{"n_experts": 80, "d_expert": 32, "d_shared_expert": 0, "normalize_top_k": true, "init_std_router": 0.0108, "norm_eps": 1e-05, "tie_embeddings": true, "lr": 0.00411, "beta1": 0.95, "batch_tokens": [16384, 32768, 65536], "seq_len": 256}
Below are experts of layer 3 (counted from 0) of a mixture-of-experts language model. Rows are named router (the router's row for the expert), gate (a neuron's input weights, with its number), up (a neuron's input weights, with its number) and show model dimensions 0-95. Each number is 128 + 24 x the weight over its row's rms, rounded and kept within 0 to 255.
After each expert's rows: a language model's description of what the expert responds to. This comes from a sample of Wikipedia text that the model never trained on.

# expert 22
router [112 131 119 158 146 142 121 115  73 144 125 142 138 102 108 107  77 131 169 113  89 120 141 126 171 149 127 147 146 140 129  90 120 118 148 143 120 136 102  84 136 106 127 108 139 109 115 150 142 161 122 150 164 145 160 143 145 130 118 139 156  80 125 131 115 148 177 151 146 131 132 141 140 155 165 151 114 111 183 148  60  93 155 121 178 121 131 152 136 162 100 114 124 132 138 105]
gate5 [108 157  99 144 103 131  84 108 184 114 119 129 137 104 115 127 127 124 125 141  74 127 135 152 142 142 173 115 110 128 103 125 107  48 147 141 132 173 134 129 160  93 112  99 191 130 129 139 116 171 172 147  99 107  82 131 146 126 110 164 122 125 108 142 138 127 149 150  87 164 102 121 125 101 110 131 140 153 124  98 126 106 141 155 122 107 123 120 114 126 115 152 117 122 124 105]
up5 [137 111 153 155 155 124 141 112  83 157 138 151 112 103 114 101 109 155 134 117 168 144 157 142 132 155 128 115 120 121  85  94 171 117 107 106  97 121 126 164 124  96 168  98 108 112 131 134 100 116 146 129  95 141 145 173  96 193 136 128  95 163 141 145 146 125 101 135 138 158 114 117 142 171 141 135 133 124 116 146  97 117 136 122 121 205 107 102 161 150 153 126 138 125 147 110]
What it handles: Semicolons, colons, slashes and pipes separating fields in lists, tables and infobox entries, e.g. I4; 1.5 L, No. built:, Bolton Wanderers /.

# expert 8
router [134 113  92 130  87 135 139 106 171 169 110 127 111  79 101 155 115 124 154 179 149 133  88 153 105 122 101 149 159 134 135 120 133  96 112 135  99 148 116 128 184 144 116  98 103 130 173 110 150 123 141 151 128 126 125 114 141 142 130 128 140 116  87 100 132  99 125  79 116 110 132 168 147 135 147  95 148 121 113 182  95 118 128 156 147  99  96 135  99  85 171 121 137 131 140 128]
gate0 [123 187 103 114 125 136 163 107 137 151 141 160 150 101 118 136  74  98 120 134 194 180 102 141 137 132 125 127 179 151 138 105 156 155 116 132 117 136 148  99 130 113 119 131 121 143 127 133 163 157 150 138 133 150 119 144 171 116 118 167 116 112 137 128 117 138 149  89 118 121 145 100 146 162 141  89 135 131 117 193 141 121 111 122 141 150 149 100 153 142 155 105 145 121 100 177]
up0 [111 140 156 135 124 161 104 139 152 152 132 144 111  77 118 122 112 161 139 161 124 119  96  57 111 127 108 113 104 132 105 120 131 142 129 145 156 174 130 120 128 129 121 102 185 187 106 141  65  88 136 130 155 113 130 166 108 140  89 116 136 112 123 132 129 134 114 135 155 119 130 138 169  99 120 135 149  80 140 134 141 119 120 122 120  85 138 160 132  81 114 144 120 163 149 139]
What it handles: Single capital letters or short capital pieces that begin foreign or unusual names, such as H, V, Zh, Ch, Ha.

# expert 36
router [134 143  87 105 146 168 145 132  91 120 130 128 126 146 120  98 112 138 102 119 124 169 110 122 114 153 103  82 108 124 123 115 102 100 167 133  99 180  96 125 126 169  74 106 105 109 101 143  67 130 116 103 122 156 154  98 115 135 102 122 106 131 110 166  89 175 112 137 100  95 129 109 120  97 150 120 160 112 121 143 120  97 125 105 102 125 123 127 120 108 121 161 155  87 146 133]
gate1 [144 128 118 115 124 161  83 148  77 154 108 120 113 124 131 131 134 127 151 172  85 114  97 118 140 129 129 119 117 147 122 132 116 119 117 140 106 137 120 151 112 133  98 120  81 146 139 130 110 114 138 124 101 110 162 133 143 122 129 158 130 130  78 139 133 168 147 123 126 139 121 153 129 116 113 142  70 109  88 146 144  93 189 131 188 112 163 110 159  90 111 171 186 144  98 133]
up1 [ 93 138 143 139 144 116 158 123 153 133 146 140 162 127 147 168 112 105 106 141 160 154 178 188 175 101 123 129 138 116 134 170 134 107 123 117 154 143 128 147 158 138 126 142 115 121  88 119 157 120 101 161 145 144 119 132 156  49 102 132  95 136 154 145 100 129 121 127 140 121 136  93 118 150 147 142  88 159 119 113 133  88 109 123 127 101 158 142 140 125 155 125 117 111  88  77]
What it handles: Closing parentheses, quotation marks, apostrophes and brackets ending names or titles, as in Rock 'n' Soul, Discoverer(s), "Intruder".

# expert 42
router [166 163 120 108 112 155 119 124 158 146 147 123 125 104 136 144 149 153 122 101 137 121 114  66 104 149  89 159 179 125 122 118 160 149 108 119 119 122 141 139 105  95 154 132 128 135 114  83  96  98 157 102  99 113 140 100 116 135 108 109 138 116 111 109 141 109  94 110  67 144 146 187  97 129 128 107 128 128 159  86 160 145 149  96 118 107 165 123 100 155 108 119 125 158 134 102]
gate1 [121 123 124  53 106 141 149 129  70 102 124 137 129 118 134 136 106 100 131 144 108 108 102 118 130 137 156 119 151 120 130 154 153 150 110 124 168 120 190 104 131 183 125 153  87 128 112  94 125  74 117 116 144 107 134 166 109 128 133 128 112 151 133 153 118 134 121 128 162 111 126 139 139 100 181 133 168 127 100 123 157 111  88 121 128 155 134 162 164 140 116  98 173 128 141 111]
up1 [144 123  95 102 159  96 121 107 161 142 134 112 131 140 133 123 133 155 159 108 155 126 132 160 151 143 137 118 104 145 149 108 141 162 145 174 113  99 102 134 110 114 167 127 129 106 127 155 120  99 137  92 124 138 147 138 101 113 126 181 156  54 160 121 144 129 106 153 132 122 147 150 131 170  71 145 116 118 100 107 127 114 116 112 145  61  76 130 142  97 130 162 130 141 115 132]
What it handles: Sentence-final periods and commas and the == or === marks opening or closing section headings like ==Reception==.

# expert 24
router [116 153 122 132 133 102 118 108 100 125 139 166 169 148 100 145 126 159 170 126 143 119 100 157 120 171 106  94 108 107 140 160 180 130 177 120 131 113 109 107  89 117 107 138 179  99 176 160 143 163 145 120 121  76 129 127 165 161 126 149 136 120 106 127 143 125 112 117 103 132 115 176 146 148 152 127 139 132 133  95 150 140 142 113 111 162 153  92 149 151 117 149 118 139 100 160]
gate0 [115 135 135 114 132 126 183 103 141  57 102 140 127 129 140 152 132 131 102 155 142 128 132 105 161  73 129 136 149  75 148 150 127 127 169 156  75  98 129 122  97  97 124 145 150  85 138 169  98 128 140 119 172 114 139 128 126 144 119 124 118 143 130 135 144 103 100 115 160 161  97 138 125 129 137 131  88  87 118 111 127 110  99 121 133 177 119  89 129 145 104 121 138 153  94 108]
up0 [141 134  90 164 107 137 128  95 124 112 127 146 142 105 124  87 155 130 126 116 146 154  97 162 113 127 132 105 118 127 144 105 141 175 158 127 178 154 145 143 123 120 109 162 147 177 137 180 113 155 152 158 170 130  97 161 180 114 143 131 132 136 143 156 137 131 125 147 139 120 151 139 126 142 172 142 114 141 120 112 147 116 115 142 116 133  61 122 148 122 123 149 176 143 100 184]
What it handles: Words in names of organizations, offices and events, such as National, University, World, League, Deputy, Presidential, Convention, senior.

# expert 3
router [108 134 110 151 102 152 129 140 134 106 126 144 135  71 149  96  99 157  93 174 114  88 116 121 108  91 107 164 111 141 116 135 128 143 113 133 106 121 109 156 126 153 146 137 113 203 175 145  63 198 132 122 115  94 116 109 138 124 106 141 148 158 138  94 122 144 128 138 109  94 114 123  89 138 134 138 131 132 130 102 122 159 131 147 118  98 103 147 119 125 132 122 133  86 134 128]
gate8 [141 150 126 142 169 125 138 150 107 110 182 123 154 106 116 165 155 134 123  99 134 104 122 129 134 117 154 137 129 138 102 115 152 126 133 184 114 111 150 113 108 157 113 117 129 100 158 158 117 122 130 139 149 138 138 146 137 108 136 149 166 140  76 132 154  97 134 156 102 100 125 171 188 134 125 118 139 136 120 105 120 116  77 164 113 102 122 146 139 138 115 130 202 129 196 114]
up8 [132 136 158 132 100 161 121 111 144 119 161 132 132 113 130  89 161 151 151 105 102 108 136 154 138 141 107 122 141 112 125 133 101 157  88 134 174 162 159 150 135  98 117 138 126 114 128 133 132  54 172 119 158 113 106 115  71 134 111 115 135 104 150 152 128 126 159 134 153 149 105 143 109  87 140 109  73 134 112 107 116 112 128 141 150 165  91 152 109  78 138 108 111 153  92 137]
What it handles: Short consonant-cluster pieces inside proper names, and the century digits of years, such as Vanbies-br-ouck, Mow-br-ay, born 19-66.

# expert 38
router [153 120 125 142 169 130 154 147 129 116  79  93 110 142 159  93 118 120  99 107 169 167 109 112 153 160 118 176 119 143 151  79 114 136 167 128 104 111  86  86 161 158  83 107 113 159 137 121 127 112 114 160 144 132  90 151 105 137 152 150 155 130 130 126 111 155 114 116 140 118 139 159 152 101 135 148 130 139 101 113 124 112 134  90 122 127 151 119 133 109 110 143  93 159  83  91]
gate0 [137 146 108 139 129 156 147  66 111 140 162  92 133 128 150 143 105 143 150 126 147 140 125 165 159 116  89 122 143 107 112 138 120  91 161 123 146 139 137 125 153 138  57 137 162 139 149 172  87 129  97 131 124 138 152 139 132 139 177 150 112 107 144 163 130 124  68 124  76 135 178 123  98 160 135 137 116 155 132 107  95 130 138 151 146  98 114 125 126 127 155 108 132 114 156 131]
up0 [147 139 114 156 113  94 134 123 126 122 107 107 122 105 171 128 157 134 128 140 163 140  88  74 189 142 148  90 161 132 150 126 105 142 107 109 128 127 138 141 137 130 104 133 139 138 140 169 164 142 161 117 207 123 151  88 143 152 108  83 122  84 144 151 171 141 150 142 156 115 137 150 119  99 118 103 127 157 139 132 132 103 101 110 111 105 161  94 130 125 112 128 112 110 137 154]
What it handles: Pipe characters separating cells in wiki tables of scores and statistics, occasionally semicolons or quotes.

# expert 5
router [124 145 150 154  84 143 147 119 103 148 114 108 126 105 192 139 128 116 111 111 117  99 108 119 144 129 161 135 102  76 141 133 132 116 142 139 119 137 127 119 111 127  85 107 115 131 103 198 111 119 155 151 151 118 136  67 177 129 167 116 141 165  93  96 197 152 138 145 161 136 118 138 118 104 138 159 160 135 116 153 147 113 122 132 149 124 155 123  97 122 125 112 107 115 110 129]
gate1 [ 83 121 114 112 122 125 160 149  85 111 109 104  65 143 103 120 120 106 138 117 106 106 139 148  93  81 126 143 125 125 132 147 112 133 144  72 124 140  93 158 147 111 127 104  96 162 125 131 150 132 175 119 103 113 126 113 184 119 130 143 110 118  94 132 102 163 159  99 138 116 100 131 166 157 139 109  62 109 128 122 150 100 163 131 129  97 132 136 149 144 131 110  87 118 136 129]
up1 [132 121 103  65 112 126 137 139 130 144 116 130 134 190 176 118  91  88 153 138 142  87 117 115 136 143 148 122 100 135 129 144 111 129 116 140 120 122  99 182 131 159 115  89  87 130 126 178 127 143 139 118 135 134 134 141 130 152 103 125 115  95 145  98 115 171 113 149 111 165 105 140 103 131 185 132  74 107 129 127 147 143 139  96 137  76 124 125 130 129 127 129 112 145 176 153]
What it handles: Pipe characters separating and ending table cells, including row-final pipes with newline and header separator rows like |---|---|, in sports and census tables.

# expert 50
router [118 176 156 137 128 101 173 131 154 137 174 152 130 125 133 111 113 131  99 105 139 165 177 130 129  99 112  98 187 139 136 100 149 123  96 137 168 151 151 148 125  63 127 133  97 137 142 122 136 104  94 137 132 164 120 127 129 125 120 141 155 127 139 124  91 110 119 110 150 137 142 157 121 141 141 124  94 104 104  94 120 140 136  98 182 174 122 122 155 164 125 144 145 165 115 159]
gate0 [144 131 142 116 169 138 171 115 184 107 149 148 150 133 151  98 108 125 105 106 103 137 162 114 156 115 122  92 180 165 128 129 112 161  77 114 106 171  90 109 137  98 131 145 137 116 139  88 108 119 169 135 130 147 122 167 134 151 157 119 121 125 132 133 105  90 127  98 122 116 132 148 144 136 154 121 135  84 134  98  89 118  94 110 114 118 141 105 159 143 166 107 155 147  91 143]
up0 [ 90  88 123 119 105 125 128 130 165 158  88  94 144 129 157 156 117 130 137 103 131 136 134 153 115 135  91 174 147  90 123 119 125 159 120 142 151 114 155 113 143 143 141 156 128 130 150 179 158 126 115 103 144 175 121 133 124 121 132 112 177 143 142  94 111 166 141 122 150  99 136 138 171  81 119  97  94 102 128  98 172 169 171 145 127 134 155 148 131 125 133 149 136 131 156  83]
What it handles: Verbs and participles after to, was or were, such as used, held, moved, built, began, retain.

# expert 14
router [113 138 102 145 100 104 155 118 133 117  79 187 110 132 120 177 114 150 127 152 116 147 150 150 133 140 149 115 121 141 115 100 138 112 178 168 144 100 140 114 167  72  83 149 139 120 120 142 141 101 123  85 134 131 112  99 127 149  99 143 137 129  89 137 178 128 128 156 126  89  83 138 124 139 159 158 132 149 171 127 139 168 100 140 121 123 113 134 112 107 149 139 126 153 144 171]
gate1 [111  60  98 129 145  70 103 136 106 132 154 140 134 121 124 116 134 100 176 124 155 148  94 156 125 143 139 116 123 171 130 122 154 131  84  91 124 153 140 132 154 100  97 156 122 113  57 123 149 124 118  93 121 139 157  79 133 151 151 134 105 143 116 172 156 137 145 131  88 101 123 119 136 103 113 154 135 107 101 143 128 161 127 154 108 150 125 170 117 123 120 146 141 126 100 133]
up1 [105 113 120 123 173 101 100  84 118  97 133 139 125 113 123 164  96 139 154 143 120 134  91 169 120 138  97 180 101 151 155 140 138 107 115 144 135 103 142 114  95  84 115 111 106 127 151 105 127 146 110 127 121 115 145  91 137 142 104 161 145 132  85 114 134  97 132  78 103  99 155  86 139  99 102 126 107 138 133 138 115 168 120 109 112 144  84 127 136 115 121 161 191 149 106 105]
What it handles: Units, abbreviations and codes in tables and stats, such as km, kg, $, million, TKO, DF, MPC.

# expert 53
router [115 122 129 133 128 108 121 111 127 125 123 148 128 150 239 140 103 134  98 135 114 164 133 134  90 140 125 118 126 124 141 135  95 162 161  60 115 131  92 135 127 112 153 140 112 112 128 149 158 143 145 118 103 136 102 117 116 111 133 103  88 106 143 109 108 115 127 144 159 158 111 109 126 141 166 138 112 106 139  93 121 115  97 124 154 144  86 164  96  99 135  86 110 101 103 137]
gate1 [ 77 143  97 126 146 110 132 144 128 155  76 111 150  95 134 141 179 117 119 127 148 163 113 120 112 156  91 130 111  80 105 110 103 134 154 118 108 146 117  87  90 160 103 104 154 126 137  92 131 131 122 152 140 131 123 124 162 152 129 123 142  95 162 116 149 106 134 100 137 113  91 106 105 135 102 139  81 119 124 167 120 164 174 134 170 135 105 166 130 163  98 140 128  98 136 143]
up1 [111 148 177 148  97 122 126 112 150 127 165 154  89 110 142 135 147 130 143 119 173  94 119 106 144 116 108 169 130 126 135 112 144 139 127 142 121 119 128 138 113 145 126 132 149 147 144 171  68 116  92 106 139 159  92 139 136 101 135 104  66 134  95 107 128 123 138  95 139  93 195 144 146 136 109 139 115 120 114 146 112 159 126 144 123 122 109  82 176 148 159 154 154 112 164 137]
What it handles: Nouns about music, film and entertainment, such as music, album, film, song, band, television, mostly in discographies and awards text.

# expert 25
router [128 135 109 132 146 162 109 174 131 110 125 112 150 109 139 111 101 156 127  89 115 157 146 144  87 125 199 129 133 133  93 123 112 149 161  79 157 134 117 101 175 156 127 161 113 143 133  95 118 151  79 104 153 128 150 120 148  93 101 113 153 130 139 129 132 155 148 141 128 116 118 111 117 171 115 116 137 145 135 106 108 177 134 124 135 101  72 135 151 108  91 131 140 117  79 122]
gate0 [150 138  81 125 124 121 181 115 122 130 178 138 152 158 132 135 151  93 143 145 106 138 140  88 113  94 134 131  90 154  83 116 130 177 137 131 144  92 152 122 181 125 146 107 107 106 132 179 148 104 135 113 165  98 114 143 112 100  93 132 133 139 154 150 158  87 161  92 160 141 127 136 152 137 126 138 144 111 147 123 107 127 115 115 126 115  97 162 142 103 119 172 135 169 126 115]
up0 [141 133 149 128  84 111 118 131 160 159 125 121 149 123 124 141 130 155 145 129 105 143 105 109 121 113 134 173 139 113 163 105 174  87 123 170 114 123 142 148 100  81 130 105  99 159 116 155 118 109 102 126 113 132 122 124 154 145 131 133 117 154 101 100 159 173 121 126 132 151 124  66 146 114  50  97 128 119 105 112 109  91 144 126 141 123 145  98  99 157 176 120  87 138 128 134]
What it handles: Final pieces of surnames, given names and place names, such as -ley, -ton, -ford, -ville, -ie, Angeles.

# expert 43
router [139 112 128  84  92 160  89 110 105 190  71  90 152 104 160 126 133 142 155 142 125 126 154 129 133  99 120 117 153 126 141 140 174 142 146  89 109 105 156 141 146 118  78 159 121 116 125 151 155 120 111 131 144  47 124 139 108 113 115 122 154 115 158 132 120 150 160 126 105 145 115 155 143 151 112 144 146 150 166 137  92 145 149 132 108 147 123 149 134 161 114 140 146 140 109 136]
gate5 [ 75  91 148  87 131 120 139 165  79 136 128 141 168 136 137 109 102 114 135 113 130 132 142 155 137  89 115 130 191 124 112 125 126 152 107 133 126 113 164 140 122 101  73 134 101 115 135  95 157 147 103 155 129 141 134 116 123 125 107 122 124 144 111 102 107 109 200 129  97  88 114 115 160 167 150 144 173 142 159 132 121 161 140 153  91 137 117 124 150  89 137 126 121 133 118 124]
up5 [ 91 112 138 125 149 112 123 141 120 152  82  84 137 116  95 136 120 161  85  95  91 147 158 127  91 103 154 106 136 180 138 151 113 145 112 129 111 113 125  81 126 118 107  80 103 126 134 170 133 112 161 131 105 135 142 139 156 123  89 149 146  91 126 154 122 142  74 133 138 157 132 123 105 128 164  97 126 130 107 128 159 118 122 115 150  80 115 125 129 149 120 135  95  67 122 118]
What it handles: Vowel-heavy endings of foreign names and places, such as -ina, -ra, -ai, -ana, Subaru, Zagreb, Moreno.

# expert 12
router [138 145 102 144 144 111 116 152 111 109 126 143 157  76 150 121 127  84 103 105 138  91 150 140 129  84 115 115 130 177 143 157  90 145 120 128 120 111 142 141  96 114 154 107 125 107 117 120 138 145 125 190 120  97 106 139 147 136 155 134 159 166 119 151 121 166 154 130  96 102 123 134 169 130 130 163 140 139  91  65 115 147 137 109 123  97 144 145 148 140  80 156  99  90 142 111]
gate1 [175 134 119 131 126 124 111 188 135 115 116 119 124 117 122 117 143 125 147 208 161 159 127 119 140 112 114 138 115 134 124 127 119 161 142 126 103 134 129  79  83 142 136 114  94 166  97 111 124 144 151 161 116 134 164 131 133 102 124 119 102 117 118 144 155 162 131  90 109 141 148 131 112  92 142 194 126 125 119  83 145 155 136 123 140 117 161 106 143 149 147 125 177 103 108  80]
up1 [125 174 161 108 103 139 120 117 134 145 143 134 142 127 127 140 158 138 122 145  70 130 117 127 127 122  98 100 161 121 169 150 145 107 109 173 105 100 122 139 161 101 161  71 126 114 121 141 165 136 101 124  92 105  96 118  92 118 164 139 187 110 180 126 124 164 158 138 141  98 108 124 151 117 105 124 156 149 149 146 152 146 152 110 155 121 113 132  76 104 113 144 128 137 154 140]
What it handles: First two digits of years and numbers such as 18 in 1878, 19, 20 in dates, and United States, Canada, Kingdom.

# expert 56
router [ 89  90 105 101 161 135 130 138 114 115 116 139 121 102 119 129 139 127 102 132 133 116  67 136 141 118 145 126 103 139 112 167  96  97 140 142 172 107 107 119 101 128 141 120 182 161 154 137 162  99 149 162 133 160 107 159 125 139 112 129 149 173 140 155 125 145 126 149 115  96 124 124 106 118  96  92 142 121 115 103 108  70 164 146 106 108 125 148 164  68  98 123  94 131 117 119]
gate1 [151 111 106 141 164 135  79 126 138 117 116  92 161 128 103 135 118 144 144  82 139 136  84 174 145 120 173 122 124 126 106 115 103 112 107 155 131 129  91 129 107 144 176 100 110 150 159 118 120 175 148 112  88 152 140 148 121 119 122 123 135  99 125 105 110 150 109 104 142 122 149 117  98  97  98 195 106  89 119 149 119 137 124 149 159 106  88 141 134  77 109 131  96 123 134 137]
up1 [ 73 159  79 148 117  95 105  71 109 133 128 141 120 113 113 116 120 114 142  97 130 173 141 111 100 123 153 108 101 116 129 155 106 179  93 118 113 119 131 134 167 131 103 115 126 119 151 164 107  84 123 119 125 144  90  90 159 147 113 125 125 127 144 103 105 167 141 155 126 109 110 168 138 118 138  96 136 139 149 164 121 125 114 153 137 125 143 155 129 183  87  88 126 153 120 148]
What it handles: First words of capitalized compounds and headings like New, United, First, High, All, and name pieces like est, ro.

# expert 13
router [125  99  82 103 132 100 135 128 104 153 153 144 114 122 133 120 121 102 109 143 100 123 152 163 133 170 128 138 139 125 144 152 125 118 184  94 194 119  91 118 139 115 103 125 157 117 140 118 152  92 115 123 122 124 119 146 128 158 148 112  87 106 112 122 119 158 141 141 119 144  93 159  91 140 156 154 126 151 136 122  97 142 105 151 120 105  73 142 110 125  96  87 102 125  78 183]
gate0 [133 113 106 122 164  98 138 149 104 135 143 166 159 127 161 108 131 133  96 130 109 139 120 138 144 199 133 144 140 127 100 109 116 135 126  98 136  88 110 123  90 118 171 139 153 116 170 117 126 111 138 185  86 146 136 126 114 116 112 142 103 152  97 124 121 151 162 134 167 175 136 152 108 135 131 113 162 147 153 124 163 112 162 160 111 144 111 128 143 124  96 155 107 135  98 186]
up0 [112  71  99 102 149 103 171 140  89 125 141 141 135 125 126  92 146 136 157 164 102 129 137 148 140 164 125 106 128 158 149 157 170 145 140 130 119  98 100 148 134 118  88 142 138 125 140 138 155 101 138 138 117 112 133 118 132 120  99 164 120 151 121 145  95 123  98  76 176  68 127 166 129 159 143 131 134 142 153 166 160 151 113 139 158 134 156 144 145 174 149 132  89 121 110 144]
What it handles: Country, nationality and region words in tables and chart listings, such as American, Swiss Albums, USA, World, New York.

# expert 30
router [144 127 102 133 153 135 102 106 137 141 122 125 121 156 136 120 163 161  98 140 148 144 141 186  92 155 114 112 157 164 110  95 168 157 158 146 108 134 117 157 100 136 179 113 120 104 134 123 123 172 111 154  89 121 119 118 157  83 139 139 106 159 160 162 125 131 191 135 151 164 115 117 141 108 138 124 125 110 137  91  94 117  96 156  86 118 128 112 121 157 120 130 122 126  85 140]
gate0 [110 122 101 150  85 119 133 107 111 136 126 114 123 102 141  88 167 125 137  96  95  99  88 144  84 103 138 150 112 136 110 146 115 129 100 140 117  94 125  89 180 120 130  96 117  98 152  85 103 114 139 117 164 112 137 130 164 100 148 131 113 135  66 165 136 138 111 153 181 113 111  92 126 117 148 146 138  87  83 114 149 114 111 134 108 125 124 113 145 160 135 115 108 158 129  98]
up0 [123 140 135 118  68 120 137 117 155 112 116 152  99 136 111 141 150 130 154 154 158 109 130 108 109 108 108 143  87 139 170 115 106 161 107 116 149 146 139 166 114 141 105 152 150 141 117 133 109 109 129 120 160 149 169 135 102 150 127 126 145 160 126 114 187 153 101 151 140 142  73 162 127 149 163 143 110 142 114 128 111 104 126 147 158 133 112 133  79  71  84 131  89 130  99  95]
What it handles: Biographical words after a page title or nationality, such as politician in American politician, born, career, father, married.

# expert 37
router [121  88 139  94 142 179 141 137  84 124 106  95 138 153 123 118  95 171 146 136 167 118 115 182 125 106 157 146 110 149 109 121 137 149 162 129 108 112 143  81 152 134 119 141 108 130  88 151 151 174 104 122 126 123 125 128 151  79 127  82  83 108 123 158 118 149 128 122 127 123 124 108 125 120 129 130 180 141 124 111  84 165 123 120 111 137  75 119 110 144 149 159 128 112  96 124]
gate5 [152 122 136 160  99 186 133 148 112 133 127 116 179 118 158 107  84 120 141 116 104  91 175 141 148 156 114 152 123  95 103  88 134 158 130 151 103 150 139 112 112 136  97 126 142 143 154 159 150 176 110  79 127 127 104 123 130 130 151 141 101 154 131 164 148 149 128 142 117 108 111 137 132 135 144 172 156 132 128 113  84 124 130 122 104 148 152  84 111 138 117  97 128  81 102 168]
up5 [110 130 159 143 158 109  94 175 129 104 131 114 181 137 128 120 115 160 133 130 104 143 177 104 110 155 132 108 113 127 132  86 129 121 134 154  96 134 168 104  78 146  93 115 131  94 134 130 130 150 124 108 104  92 126 150 150 102 127 165 142 157 174 161 157 108  93 145 128 144 140 155 112 107 133 137 122 139 135 110 153 136  72 100  83 141 128 147 131 160 180 135 127 143 150 103]
What it handles: Given names and their pieces in person names, often in sports tables, such as John, David, Jamie, Kurt, J-ean.

# expert 20
router [155 161 126 120 120 172  97 118 120 109  91  92 139 138 109 146  80 155 153 111 111  95 151 149 108 155 140  89 122 124  69 162 118 122 181 116 185 120 122 135 132 104 132 127 116 119 126 100 133 160  82 119 130 129 121 135 147 127 134  85 136 101 125 143 123 110 146  86  70 151 134 126 150 153 122 123 163 132  99  85 128 167 125 109 119 116 132 113 101 122  95 160 128 121 104 106]
gate0 [132 134 141  99 117  82 142 122 124 163 132 100 134 156 129 100 169 176  99 119 140  92 167 122  94 143 141 109 120 144 120 124 147 161 123 116 113  65 129 146 144 133 150 114 149 106 130 126 108 157 110 115 115 142 115 102  84 116 106  93 120  86 122 123  85 121 123 131  92 163 109 118 127 169 140 106  91 158 139 109 153 144 152 118  99 195 114 165 139 110 100 139 116 155 102 133]
up0 [129  86 161 127 145 120 108 110 141 127 137 146 172 122 196 155 111 166 156 167 159 132 132 140 141  77 135 143 131 115  93 166  93 153  98 118 160 138 100 149 136 117 168 116 139  89 126 123 124 136 138 113 105  99 123 128 165  93  76 148 133  91 153 147  76  95 141 121 125 133 107 145  97 131  99 129 167 145 133 126 114 115  82 124 124  99 140 107 138 135 144 145 127 121 146 115]
What it handles: Capitalized words completing proper names of places, institutions and people: York, County, University, Hampshire, John, Church.

# expert 41
router [141 160 132 138 161 138 161 123 132 153 162  85 127 159 117  89 138 158 116 109 107 103 149 159  99  78 120 139 151 135 110  99 165 100 158  97 141 141 159 131 104  90 140 123  85 129 156 139  87 106  75 156 128 112 102 129 124 105 145 139 151 149 130  94 122 136 137 166 146 139 135 147 168 131 162 105 132 120  96 101 148 123 131 101 131 165  93 104 100 140  99 103 139 161 119 106]
gate5 [125 148 128 109 153 183 137 115 123 141 129 162 128 124 132 144 142 143 111 167 148 116 115 163  93 108 120 152  87 153 110 143 138 153 142 128 149 104 141 159 100 133 112 128 100 147 143 107 119 103 101 132 135 167 109 129 105 145 128 119 140 131  87 159 138 159 145  74 103 141 145 149 163 142 173 115 113 135  89 207 146 116 115 128 112  95 147 162 127 103 158 115 135 128 163  77]
up5 [120 132  87 101 127 179 154 103  97 119 148 115 114 122 126 138 148 142 173  88 162 155 117 118 111 169 147 123 138 113 120 101 128 105 118  82 144 147 164  93  77  98 118 109 112 134 116 137 102  97 132 142 133 132 118 107 167 148 136 155 113 139 144 132  69 117 130 128 135  64 146  89 139 107 132 167 124 101  97 124 149 107 117 138 101 120  97 105 104 145 138  96 154 119 143 161]
What it handles: Verbs and auxiliaries right after a subject in biographical prose, such as was, had, has, made, completed, plus his and he.

# expert 19
router [144 101 158 158  92 118 109 122 112 145 122 102 119 130 109 102 153  98 108 134 163 142 112 135 130 117 142 164 117 113 124 156 151 179 118  98 111 153 149 152 153 154 126 131 127 194 146 115 112 123 151 107 119 138 151 109 122 127 140 122  97 140 149 121 153 113 146 122 152  96 150 106  85 124 129 199 155 110  78 167 167 112 161 132 118 145 151 102 138 125 158 132 178 120 161 105]
gate1 [113 109  86 168  95  91 131 112 100 106  85 170 166 143 109  85 153 116 145 138 116 108  94  96 120 142 141 141 130 108 134 159 132 140 144 106 161 147 109 121 118 152  73 112 148 187 142 169 112 118 102 126 109 160 134  94 108 153 119 142  75 154 120 139 144 119 133 128 127  73 139 106 116 153 109 157 174 104 135 109 143 111 113 109 127 109 136 133 125 137 138 126 137 172 137 121]
up1 [173 139 130 153 111 132 137 167  78 178 100 159 143 117 123 138 131 121 144 109 114 109 110 115 120 147 126 113 181  82 104  89 142 126 137 143  92 123 105 110 112 188  92 161 130 100 126 143 139 124 143 106 135 128 137 141 161 112 118 154 102 153 148 137 128 148 127 123 127 145 158 156 167 146 188 116 111 112  97 128 151  95 132  86 149 130  79 138 129 118 159 148 147 151 111 151]
What it handles: Short consonant-led word pieces inside words, URLs or abbreviations, such as l, f, g, c, v, em, Prof, dogfights.

# expert 46
router [127 151 148 115 131 149 165 183  96 107 141 138 111 130 141 122 157 134 140 163 151 177  75 143 120  93 201 134 132 121 100 180 124 136 154 155 141 123 149 140 148  85  96 123  83 128 121 149 171 111 100 109 139 168 152 137 108 137 138 108 125 149 149 135 108 140 119 127 145  94 121 153 133 150  82 137 159 127 129 104  84 139 136 110 122 136 113 110 154 128 131 130 161 105 154 123]
gate0 [114 130 166 116 113 109 172 108 134 103 105 156 149 119 134 128 104 144  86  97 158 132  92 124 138  99 139 118 148 105  97 143 128 130 134  66 112 148  98 185 154 118 152 142 119 104 178 118 160 144 119 132 128 107 127  95  79 133 110 125 166 148 115 107 135 125 115 123 175 144 153 125  80 122 139 126 151 137 144 114  84 164  84 115 167 135 161 139 124 129 111 167 115 117 120 110]
up0 [115 108 140 118 155 142  82 116 132 121 101 171 127 156  97 127 104 116 105 136 120 132 139 117 105 141  73 120 123 109 129 141 122  70 164 133 161 112 158  70 106 183  93 132 136 123 104 118 112  98 110 138 109 134 121 122 140 162 156 136  80 138  85 163 103  90 126 120 100 168 142 105 124 158 128 130 125 134 106 115 146 106 155 143 131 157 100 151 160 132 118  81 146 110 149 121]
What it handles: Word pieces like ock, amp, oot, ard that follow a single capital letter starting a name or word, e.g. B-oot-le, F-avor-ite.